{
  "num_hidden_layers": 10,
  "hidden_size": 256,
  "n_experts": 16,
  "experts_per_token": 2,
  "d_expert": 112,
  "d_shared_expert": 0,
  "hidden_act": "geglu",
  "moe_layers": [0, 1, 2, 3, 4, 5, 6, 7, 8, 9],
  "router_score": "softmax",
  "normalize_top_k": true,
  "routed_scale": 1.5,
  "balance_loss": 0.00447,
  "balance_bias": false,
  "router_z_loss": 0.0001,
  "n_groups": 4,
  "groups_per_token": 3,
  "init_std_router": 0.0199,
  "lr_router": 0.000195,
  "vocab_size": 8233,
  "norm": "rmsnorm",
  "norm_eps": 1e-06,
  "tie_word_embeddings": false,
  "optimizer": "muon_variant",
  "learning_rate": 0.00273,
  "beta1": 0.95,
  "batch_tokens": 32768,
  "max_seq_len": 512,
  "train_tokens": 289300000,
  "max_steps": 8829,
  "dataset": "wikipedia_en"
}
Below are experts of layer 6 (counted from 0) of a mixture-of-experts language model. Rows are named gate (a neuron's input weights, with its number), up (a neuron's input weights, with its number) and show model dimensions 0-255. Each number is 128 + 32 x the weight over its row's rms, rounded and kept within 0 to 255.
Before each expert's rows: "comes after" lists some tokens at least twice as common just before its tokens as in all text. This comes from a sample of Wikipedia text that the model never trained on. Tokens count by the router's weight.

# expert 5
comes after: " ", " was", "19", " he", "20", " is"
gate0 [146  90 101 136 130 140 172 161 146 158 178 110 146 153 156 127 110 149 131 168  89  64 151 191 135 139 126 150 113 122 122 127  96 138  63  96  57 141  90 151 128  63 104 184  98 169 145  94 110 105 167  81 133 165 107 132 161 127 161  73 105 177 150 161 151 152 138 110  59 134 186 135 215 152 101 145 162 174 157 136 170 117 130 140 181 129 106 165 151 108 130  80 170  97 114  97 105 119 114 110 134 116 112 121 167 144 192 136  73  95 144  70 141 140 101 150 115 120  67  76 134 124  81 100 122 110 119 128  46 142 108  77 112 166 104 140 133 153 148 190 166 154 119  97 116 182 140 126 160 158 131 154 128 151 115 161 204  79 116 104 189 173  95 109 114 187 138 140 161 106 152 121 138 141 131 147 158 130 108 145  70 135 109 110 106 141  96 154 128 143 135  69  64 126 141 146 135 132 138  65 102 137 156  92 113  79 173 153 112 200 124 113 171 115 130  82 147 108 173 103 125  88 186 102  95 188 123 160 110 180 129 197 155 152 123 114  71 134 103 169 146 134 160 129 155 141  84 106 119 132  87  78 115  95 178 133]
up0 [115  76 117 113 137 154 143 152 150 175 158 130 128 117  95 164 156 165 166 102 182 106 179  67 128 157 115  88 107 167 136 115 111 137 125 109 115 109 137  84  77 121 168 145 145  80  39 176  97 117 148 110 122 162 141 183 174 104 185 109 146 147 172 113 185  92 117 132 109 123 104 162 117 114 125 135  63 163 157 141 185 133 187 103 102 118  85 103 103 109 143 114 134 210 121 107 101  82  69 106 127 150 128 100 167 164 160 130 104  91 134  88 184 131 121 132 160 110 110 105  79 116  96  85 109  93  75  97  84 148 103  89 104 190  96 140 171 113 138 114 109 132 121 178 122 183 158 168 121 110 155 112 144 174 157 129 126  87 156  91 172 167 107  97 139 130 211 111 168 183 131 159 175 113 101 146 119 144 145  87 125 115 114 127 162 157 121 190 117 140  63  85 132 116 221  82 142 129 104  90 119 139 134  74 159  74  75  79  88 146  97 100  95  84  89 125 143 168 122 121  82 131 135  97 153 179  90 133 126 121 110 136 120 109  60 113 156 167 142 121 127  57 161 109 187 146 153  97 116 117 115 161 152 117 106 142]
gate1 [156  63 104 121 120 111 131 143  93 153 112  95 153 143 185 138 107 123 123 121 105 133  99 123  84 138 190 101 145 142 151 118 102 177 116 125 142 155 127 168 116 112 107 145 180 158 137 122  68 129 128 107 195 131 111 139 129 115 121 154 118 115 155 118 157 183 118  91 132  68 139 135 111 204 150 120  73 123 179 182 177 130 149  78 104  97 131 131 155 104 116 155  87 117 119 159 156 128 135 151 156 146 182  85 201  69 111 173 162 185  63 146  94  87 132 139 113  60  87 115 159 152  96 144  88 147 162 145 170  77 144 180  68 185 184 104 134 150  84 113  92 126 127 100  99 125 175 180  91 176 156  98 138  96 113  93 204 140  84 156 120 146 138  54 138 123 232 142 137 169 120 145  82 133 110 145 129 118 132 148 126 148 154 165 124 157 124 132 117 205 117 101  99 106 107  93 145 146 185  86 131 148 108 129 129 164 132 170 170 106 167 125 143 132  68 133 154 146 155 144 175 163 125  95  87 126 138 178 111 113 191  93 124 146 170  73  93 115  71 124 114 118  73  78 127 130  66 118 127 110 130  89 151 164 154 125]
up1 [121 131 120 148 174 109 147 149 176 159 128  99 101 101 146 168  52 141 197 126 117 163 131  99  80 157 146 149  99 116 114  96  64 104  96 105 122 159  87 200 127  83 165 155 143 162 108 118 105 134 116 108 168 180 116 112 134 144 143 128 122 106 121 176 127 142 152 158 102  80  77 157 162 122 129 156 136 122 147 178  89 168 105 121 134 121 128 127 103 108 134 103  96 138 117 138 191 109  57 119 110 120  90  71 169 179 158 115 144 154  86 129 136 142 129 192 105 111  98 154 131 151 142 122  84 158 112 149 119  99 145 117 159 151 159 156 139 161 111 128  99  96 178 127 142 138 142 158 139 138 112  63 141  77 106 176 117 172 100 203 101 179  98  93 112 205 170  93 144 121 126 117  47 141 117 147 141 180 115  95 182 154 171 104 123 159  91 154 229 193 145 127 116 105 132 122  86 137 144 166 155 162 191 153  82  48  46 114 165  97 178  94 112 145 101  96  95 100  81 107 158 112 155 147 155 121  96 160 102 132 132 116  97  92 166 113  88 124 124 202 127 107  96 129 159 143 160 153 119  70 179  99  98 153 137 126]

# expert 14
comes after: " the", " a", " and", "'s", " his", " The"
gate0 [ 68 113 176 103 135  92 116 132 122 126  92  72 152 158  98 175 172 129 181 128 117 106  93 152 114 144 156 134 121 141 105 158 132 195 100 135 164 150 113  60 122 139 158 107 112 126 137  88 100 164 151  43 136 195  56 170 127 150 172 170 124 140 146  65 155 177 114 132 165 165  98  72 126 107  84 175 114 148 124 133 145 134 168 138 213 124 150 193 114 134 102 138 161 163 121 126 114 193  99 115  93 122 130 121 140 141 100 142 121 171  68 100  93 130 156 166 153 119 130  86 142 158 137 115  98 118 173 182 153 179 112  69 144  79  99 185 135 100 116  75 115 122 107 112 200  99 176 166 102 113 149  70 156 141 130 118  99  81 130 127 151 142 165 167 134 132 145 150 168 118 153  90 127 155 138  67  91 150 171 147 130 146 133 164  74 100 134  99 138 145 101 104  49 108 110 158 127 151 107 136 145 198 102 194 176  62 108 163 115  96 124 105 114 146 143 104 126 100  76 163 106  92 137  96  95 100 122 187 174 103 139 142  65 150 113 170 146 157  98  83 131 105  90 121 144 177 125 107 153 112 145 125 130 104 179 104]
up0 [226 174 138 114 131 115 135 138 142  91 109 151 124 124 119 136 175 129 118 192  77 128  83 144 159 145 186 150 163  75 149 144  72 137  66 110 136 145 103 134 144 104 125  91 153 137 110  95 130  95 106  42 128 174 115 138 133 122 108 139 112 135 105  55 115 159 158 107 168 166  98 145 166 190  69 109 167 125  44 164 151 138 148  67 148 111 101  89 125  90  85 131 150 157 116 113  35 105 177 118 118 119 193 130 130 118 152 185  84 200  96 131  86 134  70 184 129  94 144  89 132 144 164 132 133  96 212 135 155  72 105  94 103 132 130 139 142  78 136  57 166 153 135 137 156 103 135 167 134 150  83 157  72 178 137 135  86  96 148 114 135  89  96 145 154 131 135 132 163  86 141  69 115 108 100  95 157 135 220 164 101 131 112 138  68 162 142 139 141  68  78 133 115 108 141 136  87 123 143 148 127 133 125  93 106 115  89 138 111 110 117 109 143 120  97 138  53 143 130 156 170 145 106 134  98 121 136 168 147 107 109 155 110 122  96 125  99 153 181 116 146 132 105 122 195 132 117 148 145 151  65 111 105 143 124 132]
gate1 [ 88 130 126 112  94  87 136 193 137 201 101  93 135  92 185  84 116 162 130 139 157 170 181 167 170 159 118  91 101  61  91 117 147 140  95 114 140 137  75  92 158 162 163 112  53 181  85  55 102 110 100  97 149 152  51 132  93 115 133 116  62  96 159 169 214 183 102 130 129  76 100 102  83 160  75  91  77 174 129 155  96 114 153  91 167 173 115 152 122 143 222 121 108  87 172  80 115 163 150 143 121 128 118 126 161  74 149 138 185 128 138 136 107  97 110 114 102  88 126 152 163 166 124  65 139 174 140 143 138 108 165 131 128 108 171 127 127 132 157  99 154 102 116  91 147 159 148 111 140 127 107 101 130 101 124 146 159 140  86  95  59 128 128 128 167 160 145 135  92 133 148 115 143 152 136 114  76 148 111 134 140  94 151 162 134 162 102 123 179 158 138 100 105 148 145 138 146 106 138 135 150 165  92 206 157 158 138 139 176 130 149 101 157 105  81  78 145 131 138 185 103  90 151 122 105 137 149 171 155 116 153  64  71 143  74  74 120 172  96 108 116 133 101 143 183  93 118 111 118 132 125 113  78 110 103 120]
up1 [103 138 134 144 111 158 102 164 174 169 104 158 109 157 127 129 154  65 122 153  67  78 120 113 182 160  81  97 158 117  90 166 128 132 201 137 109 177  73 164  98  60 153 124 153 132 125 162  83  77 123 101 106 130  92 145 143 150 112 129 130 133 119  32  54 107  84 142  63  74 131  95 152 161 106 119 129 142  88 134 142 107  93  89 110 122 124 147 121  75 100 150  86 118 158 153 103 124 121 134 127 127 133 128 112 156 151 170 146 174 121 137  90 124 135 133 132 108 133 113 142 127  97 196 165 164 193 127  85 157 135 174  62 132 121 163 198 119 128 160 143 125 125 115 182 130 151 139  97 119 150 171 122 104 152 129 134 184 110  94  79 182 144 112 144 130 156 126 122  95 117 118  71 132  27 146 112 118 184  88 148 200 118  74  43 122 101 104 135 135  63 134 136  98 153  95 137  76 165 126 139 174 167 105 101 148 136  67 149 142 147 195 101 184 135  87 147 119 164 113 131  79 118 142 171  77 100 161 133 167 121  97 178 113 175 157 132 129 104 146 144 108  99 140 143  89 182 109 106 121 144 110 121  86 164 135]

# expert 9
comes after: " ", " |", " (", "|", "1", ";"
gate0 [135 132 166 126 144 129 158 115 146 100 117  91  72 147 108 137 117 150 162 154  76 176 123 110 149 125  99 112 122 119  31 127 113 117 111  93 176 128 129 146 179 160 177  94 195 161 178 184 147 119 109  92 106 171 122 124  99 134 186 149 183 170  55 139 165 128  74 137  74 100 123  90 143 157 105 137 139 159 158 192  96 116 129 181  75 107 128 124 111 109 136 171 178 105 128  95 127 133 182 120 167  89 153 108 110 173 132 136  88  63 139 143 147  95 106  58 129 179 190 189 127 106 144 112  55 113 145 128 143 140 147 114 101 139 158 162 170  71 168 137 131 128 118 119 180 110 192 121 172 144 124  49 151  68 147 150 103 152 151 159 160 151 108 125 193 131 147 167 103  96  89 134  79 101 160 111 105 116 169 141  88 147 179 131 130 172 147 174 179  88  67 107 116 173 109 140 150 125 154 179 128 116  61 140 122 129 161  79 103 111 114 133 210 139  99 144 143 126 122 137 105 142 122 131 102 125 107 141 137 150  82 154 156  77 120 155 145 126 148 118 150 125 172 171 184 145 122 144 152 198 131 125 158 121 156  92]
up0 [185  89 108 134 134  94 120  83 103 126 125 102 137 109  75 162 119 123 146 141 147 133 206 148 121 157 146 145 119 150 220 105 146 171 139 114 194 144 135 121  71  66 148 121  99  99 111  69  87  75 162 126 127  55 118  41  88 170 131 134 146 124  82 143 130 148 203 191 134  92  75 118  94 137 150 121 143 102 148 118 163 183 129 108 130 150  97  83 140 161 147 150  92  82  98 106 122 134 114 131 118 158 175 137 132 140 155 171 142 156 177 171 113 128 150 153  95  81  77  86 119 148  93 167 159  89 116 169  83 174 107 187 133 129 141 105 131 173 127  82  72 121  81 131 119 149 155 176  90 113 136 140  40 130 107 104 156 135  67 182 172  84  71 124 133 128 178  91 104 161 130 130 135 177 134  62  98 100 133 123 155 157  76  89 199 117  98  74 136 142 145 136 127 124 170 125 147 131 139 111 188 177 199 145  91  67 139 126  95  68 129 117 138  81 131  97 179 150 101 135 130 123 160 153 113 134 114 134 146 149 122 136 117 127 124 138 140 117 149 170 136 131 135 159 169 106 172 111 133 120 128 125  68 137  98 150]
gate1 [159 173 108 170 151  90 194  74 126 106 149 172 153 106  94 132 149 156 119 116  93  70 132 110 176  96  94 152 139 124 111 122 127 177 132  81 141 141 170 113 175 103 135 101 171 102 148 101 128 122 198 164 172 151 149  98 131 189 199 159 103  84  94 124 116 181  70 152 152 117 148 169 127 134 102 171 105 154 161 204 189  65 139 109 113 125  62 132 136 164 155 147  92 143 128  92 106 142 171  81  97 129 108 118 155  98  81 148 131 119 136 145 135  91 163 184 142 116 198 124 134 170 139  93 133  81  83 132 116 132 124 157 137 136 141 111 122 140 104 143 103 176 110 141 100 124 107 133 131 178 102  92 185 135 158 195 167 181 100 117 139  72 152 117 150 145 150 142 177 108  91  96 100 187 123 129 112 166 136 109 103 102  70 118 123 139 111 128 123  53 142 112  76 174 115 171 145 185  59 127 101 142  52 105  72  98 154 157 118 141  99 167 110 111 156 119 156 138  80 125 146 162  92 105  90 121 143 181 157 176  91 162 156 158 174 122 110 160 130 158 130 142 149  70  87 204 114 167 132 137  98 133 162 108 143 148]
up1 [117 130 153 105 148 131 103 137 138 169 135 127 100 138 137 169 111 140 128 145 139 144 112 132  78 171 112 105 112 156  84  94 192  93 137 157  98  81  99 123 138 127 121 144 107 110 138 145 140 125 111 127 148 154 110 133 115 103  67 166 166 135 145  90  89 140 118 154 122  91 155 104  83 145 129 120 131 125 158  70 112 184 111 145 159 189 134  69  86 147 167 131 103  88 110 161 144 138 144  96 143 181  76 151 174 166 122 120 155 139  61  93  85 152 198  95  85  78 108 128 140 156  98 119 141 135 153 167 144 123  44 128 104 144 117  63 137 123  79 120 135 162 170  85  85 134 123 124  76 125  97 106  98 154 138  67 187 169 135  98 101 172 116 119 159 151 203 112 151  96 192 137 144 108 114 127 153 118 126 144 175 148 144  98 124 119 157  90 123 144 222 174 129 135 153 144 120 144 135 182  92  30 196 189 130 185  78 163 192 165 107 160 136 101 143 133 171 130 110 107 219  83 123 146 151  76 119 170  98 109 116  96 179 138  88 161 144 136 121 112 163 191 105 130 156 152  90  82 117 120 139 168 125 167 166  91]

# expert 7
comes after: " |", " ", "-", "|", "–", "\n"
gate0 [ 84 148 133 127 162 123 120  86 116 116 129 113 114 163 147  89 150 118 154 105 124 164 140 105  89 151  69 122 172 129 128 124 148 142 117 140 118 116  88 173 140 219 164 138 175 130 120  93 102 112 118  60  71 170 112 135 146 161  70 131 138 125 127  59 120 150 100 106 111  92  84  75 164  90 159 127 160 164 151 112  61 171 104 181 100 113 157 109 106  65 129  67 172 126 120 166 120  93 129 144 115 115 134 109 124 167 186  91  94 125 127 117 169 159  95  72 129 169 135 122 142  91 109 112 119 127 137  74  93 137  78 117 122 132  82 121 152  54 142  97  85 152  85 113 110 115 163 103  94 210 116 130 122 160  88 130  60 116 162 149 105 108 135  85 175 162 120 168 199 131 135 106 111 162 151 126 107  94 159 124 141 207 134  80  95 111 117 114 130 178  93 105 163 106 107  58 115 152 168 105 168 146 158 183 130 148 108 104 134 139 101 148 168  66 165 135 134 174  97 142 108 163 115 131 144 129 112 151 139  53 101 131  89 212 136  96 108  99  90 108 121 145 120  58 123  84 128 160 138  68  80 127 118 169  60 121]
up0 [ 95 153 178  82 101 115 115 128  82 147 122 159 142 146 108 122 137  93 100 138 167 139 152 167 159 137 116 155 109 102 122 102 118 160 134 177 125 162 162 187 157  96 142 105 108 133 112 124 146  87 125 157 112  81  97  96 212 109 128 165 141  96 136 134 150 180 107 106 138 104  90 183 109 151 130 132 101 117 140 117  99  72 110 113 126 186 130  91 162  71 110  88 168 161 115 104 173 108 158 168 138 167 140 152 146 113 133 138 137 170 143 114 146 113 161 164 112 148 136 163 139 158  99  58 134 142 108 146 140 140 182  98 106  69 190 185 102 159 202 138 140 154 161 108 162 144  90 137 159 133  80 121 161 148 144 188 137 153 127 135 146  46  54 170 180 167 185 105  91 105 141 108 104 160  56 133  72 178 174 128 187 169  86 125 104 146  97 132 102 155 134 188 147 103 154 138 112 160 140 104  99 143 136 164  26 190 124  83 114 133 121 131 164  92 191 169  80 127 170 154 113 143 132 122 142 158  95  72  83 156 133 116 142 171 109 128 118 162 147 109 147 182 130 128 127 142 150 141 180  98 106  50 135 104 184 147]
gate1 [131 165 147 151 118 174 117  98 102 153 175  65  87 106 157  48 127 148 185 133  69 125 174 124 116 153 105 141 138 160 155 183 121 131 157 131 131 160  99  96  99 173 132 118 122  97 156 137  90 140 150 148 129 190 170  92 124 121  73  78  76 172 121 103 166 119 111 171 124 124  58  98 135 127 109 141 117 128 151 135 145 140 170 104 120 126 132 159 159 133 119 162  75 110 141 118 131 106  91 140 130 118  92 185 162  85 113  87 211  52 160 156 137 158  99 191 133 159 101 106 131 142 108 133 138 162  61 167 104 113 117 103  70 169 151 136 169 125 113  84 116 185 135 125  91 162 106  95 120 132 165 117 122 114  15 135 100 119 103 164 143 158 190 164 139  88 104 185 144 116 141 120 187 171 123 147 110 102 163 116 133 139 139 156  99 110 142 154  72 129  62 124  74  86  43 160  98  99 129 156 120 133 143 110 175 164 110 108 130  96 145 139 118 134 122 154 101 142 169  92 155 130 145  82 127 111 116 100 173 102 120 147  19 137 140 146 135 136 185 107  93  92 149 131 158 153 140 137 168 188 149 130 113 165 107  71]
up1 [141 120 169 151 159 146 159 159 125 144 198 194 122 141 131 141 136 109 177  95 151 129 119 143 160 141 123 146  70  85 118 126 166 117 140 152  99 166 125 133 112 140 113 141 112  66 131 109  71 116 140  92 107 138 105 122 155 161  94 137 126 109 142 128 112 102 129 133  80 159 135 115 180  84 110 165 143  86 110  74 149 149 118 157 137 139  74 129 144  74 143  95 133 137 101 125 164 147  95 126 199 203 175  96 117 171 123 181 154 127 114 171 198 170 132  99 176 108 114 206  93 124 115 132 104 149 192 107 209 184 149 177 213 125 112 140 104 142 120 158 155 119  50 154 100 185 147 164 142 146 109  84 122 123  97 164 125 155 107 123 196 124  68 141 156 157 125  80 144  88 172 106 147 124 137 167  89 151  80 134  64 146 173 145 120 140 177 135  95 120 156  90  75 169 118 171  80 156 103 116 126 177 140  86 121 149 110 159 148 139 131 119  45 102 159  99 143 154 135 146 181 146 169 146 107 151 129 111 115 112 206  92 160 141 155  55  89 155  75 149 118 114 107 118 143 104 112 142 149  55 160 114 152 116 124 134]